{"num_hidden_layers": 13, "hidden_size": 320, "n_experts": 96, "experts_per_token": 8, "d_expert": 32, "d_shared_expert": 0, "hidden_act": "swiglu", "moe_layers": [0, 1, 2, 3, 4, 5, 6, 7, 8, 9, 10, 11, 12], "router_score": "sigmoid", "normalize_top_k": true, "routed_scale": 1.0, "balance_loss": 0.000481, "balance_bias": true, "init_std_router": 0.0231, "lr_router": 0.000393, "num_attention_heads": 5, "num_key_value_heads": 5, "head_dim": 64, "vocab_size": 32000, "norm": "rmsnorm", "norm_place": "pre", "norm_eps": 1e-06, "positions": "rope", "rope_theta": 10000.0, "rope_fraction": 1.0, "qk_norm": false, "attn_scale": 0.125, "tie_word_embeddings": false, "parallel_block": false, "init": "uniform", "init_std_qkv": 0.0406, "init_std_o": 0.00797, "init_std_up": 0.0406, "init_std_down": 0.00494, "optimizer": "soap_variant", "learning_rate": 0.00284, "beta1": 0.95, "beta2": 0.99, "weight_decay": 0.082, "lr_head": 0.00598, "max_grad_norm": 2.0, "warmup_steps": 200, "schedule": "wsd", "decay_fraction": 0.753, "decay_shape": "pow", "final_lr_fraction": 0.0, "batch_tokens": 32768, "max_seq_len": 256, "doc_mask": false, "train_tokens": 268500000, "max_steps": 8194, "dataset": "wikipedia_en"}
Below are experts of layer 5 (counted from 0) of a mixture-of-experts language model. Rows are named router (the router's row for the expert), down (a neuron's output weights, with its number) and show model dimensions 0-63. Each number is 500 + 40 x the weight over its row's rms, rounded and kept within 0 to 999. Numbers have three digits each.
Before each expert's rows: a language model's description of what the expert responds to. This comes from a sample of Wikipedia text that the model never trained on.

# expert 28
What it handles: Possessives and section words. Possessives and ordinal adjectives like his, their, first, final, plus heading words and markers such as career, information, ==.
router:413561510566519482512491513481526542470484495458455542518491504534476530541490494545449524485498583504430576494436481454499510567511432459401533501491470409497528465508571498540508544522457504
down0:510522497508498478508493489531482507467544509461551574546546485443519501447525443494385544530511478470586517536512571531447509452492460452430515533513441476471538477499616555505602448408489461
down1:482515570546519388515465510492503490434525517427468468585488515447494453577445529531455514452446449521456489465452527529524488539527518485517537411484503521476460456468524489511421529539480513
down2:516532513501539509562494476463537464549506481480469515528501562489514558559553530524506454506494493565503457505469511516459492463490540377491527609510500511435467500514526443519534476479478486
down3:455462531484463467515469472507425471499493532565471509342404497530414479533487436526495478487426467520530489457418521453507468507516450508534507551545426517402438466515480542525538514581546536
down4:587445476499536486544512512515533473545507491545434486501530572513493521573526503488516481462456547535532531477494500510513461506469466446510517522423487457510549496502488455515477518631505466
down5:485505553455524537456476432488539470497507446486439559551446463504549476537608467530429503462474484500376493491514511492537481537499481479531517486569585491517484477483431464429454498539542500
down6:421529453544451469486499515515536503477497476496499463516527534466568454517486493425462485453487532566427536473461592503572538453487436542528618469497447557487495436539528550480449452465498481
down7:500494586478547500552510542529448490503465515490485493473487525484508439502537560539525594443406577430583472438481500460501535540540535467496573440491500520540443522513499529472561495463470544

# expert 1
What it handles: Personal pronouns, possessives. Pronouns and possessives in narrative and biography, mostly he, his, it, her, their, especially as objects like through him.
router:499476502547511454489481506533519498513475524551465572518511517492441556533554490557439485549488460592480562507462487506491537477449549506500421517537442465509448451456534506468481465518579490
down0:514472519495578441513529486528491491456452497568535462536497506490590460535526416526575437501561543477461507467545461481522548442496503474563496520477570560536472491549504530511509501413528536
down1:531484495552429539554518478477534487500574537492402559466494503473434504514468473509525450607511511466497449474463564568463474525510524504463480526579519549541472537471478530528492485480480453
down2:523481449515504524466503554537535508566534464501411470464511457506522506469497448492553476520449414512502456527517555486487412490502505475490483559529482447405538505601488539529417519497522451
down3:462503494471521535510538474533402476494493483510507538484481490578542538509494485456495519502500513452523533481531460485545532524584449433500478401498535521469523493535552605516546508479468500
down4:450527571476471518490484469563550487555479550484501462544474477464519469511574499441487478492490557453436477537453391534501489464505527512517501496525539522451390513520538439570534509449570499
down5:420532505510539417490524507522488482475480500549534501448553522477583438541475516436508496511459543532519452464545542531499520453553482504415489544511552527468541454463548535516506567451510501
down6:443480429535469495457447547516464515522485489487503488436465515557489530513495484546491528439532556512451483496557476459447458488531492449561547535463479536481459431459501591559462486545474496
down7:470522509494475481497486470472478608471515445564415523485514500551504501513529546503464418586510425481480478433455559416452487528519401495443501449503469450501490436558500461560540460451479550

# expert 56
What it handles: Clause boundary words. Relative pronouns, conjunctions and punctuation starting new clauses or sentences, such as which, that, who, when, though, periods.
router:528527532512481496454475523447490552561482458489481519519504485473483531555483623513429522603521529515507519426510494498439473564508520550437466467493479532479501487504478483471494437512536452
down0:546454508455438492490528480458571561504492492512525553560474580522504460493567520552503505499489504539529540473502498464502509552532531467536467565497514500503515550395529486491477434559499471
down1:553512487492513522476430609522649486538479429485559433494516527474509497466461542529468563464517476451482555516499483529412500519471482462445446487521523464538537488486527557477414492530476526
down2:476527567513500480428494435552522459537557528547562530533486535513461483490530509438484471464518503490540492530532472429477492512498526450461554507517476501485470435473543524552582446586521480
down3:456481487476509520477503544531568520452488505540486491492501557480439449485473523552477466463478419424531473502551500516556502527504447550431460498464533497479530523484588529448589494510413481
down4:506521552539491521489487484460477580499548467432538509465516483468396461562497544508484515471505396453556447438555527449526501529480504502536472495476503546560536490450528607477464448479473466
down5:491521519507507503543474503504603460495419502539469485575541504536463441554419476491531495476474521507527513524563554507506513458528492560540472507455499485500469535491530567560416470464526504
down6:514539541509559558506507376560351492538497505501526559511514539479412483510546560433495499555510529540552518510556515448483516520512471548477479468488403552515441541509496462505523547508558543
down7:519518451456517449387565494450488595454514527540546547463514500417457537426497458514529454590545530514603542526523495523516449521499451529396496557507501491451457481517539470497439473414489509

# expert 51
What it handles: Closing brackets and heads. Closing parentheses, braces, brackets, and quotes, especially after abbreviations like (P) in racing tables, plus noun heads such as team, League, death.
router:560539596524527408486521508563587523497448520495503536551468529513483513511514497410463504580474544489447501474515476444506453515454511499417470499469484453512514493541456442497499532508448506
down0:553426508466523535503493491549503435521428490513513461492526600533553461470444548532543581485517566496483535520579478479528493504365501485544426442501550476479512527504519539443555457501482540
down1:523466480518492496515540528504404463510536539503515462481545517583544493480474553461448514488478457511494476489476478445477489461491475447529469471493490509486507531422509480518474474494571523
down2:526506577544544556510500531450536505514503493561455483421510486484394474468478573523518475545517641477546461531541525534492488475419545468486427474429581478518513510514450519506498552452516513
down3:500538572526575451480481515446467416504452566531446519455462569557446543486464564529504437440455486531490459400497492504487467492483602471510545467455491437462483526524487570530514488482494543
down4:467518457445417421454536505535482506449427504576490508451570565519519481507464545452523494502540574395475430575517524484427455532469492507451462518496501518468518485572508529520510461522461502
down5:451512545461454488579580496459547473492445502473456603433436522474520482482488476518407529424507519544479489480491438496495487515491462440540506546502500506547456541498444542514567489509521563
down6:489537519549530519488522462456566508549549556536512523464479485496504571451474517447466521460497540444470448462471524497457584405482516422464526448524515518484508507470485443537449503520558509
down7:472505618517505541553555506506596541550496525534489463502420502429480472471497471518610476542475550445487506481520483467495478513497606503508414527530572496601529448498474474503482532496471486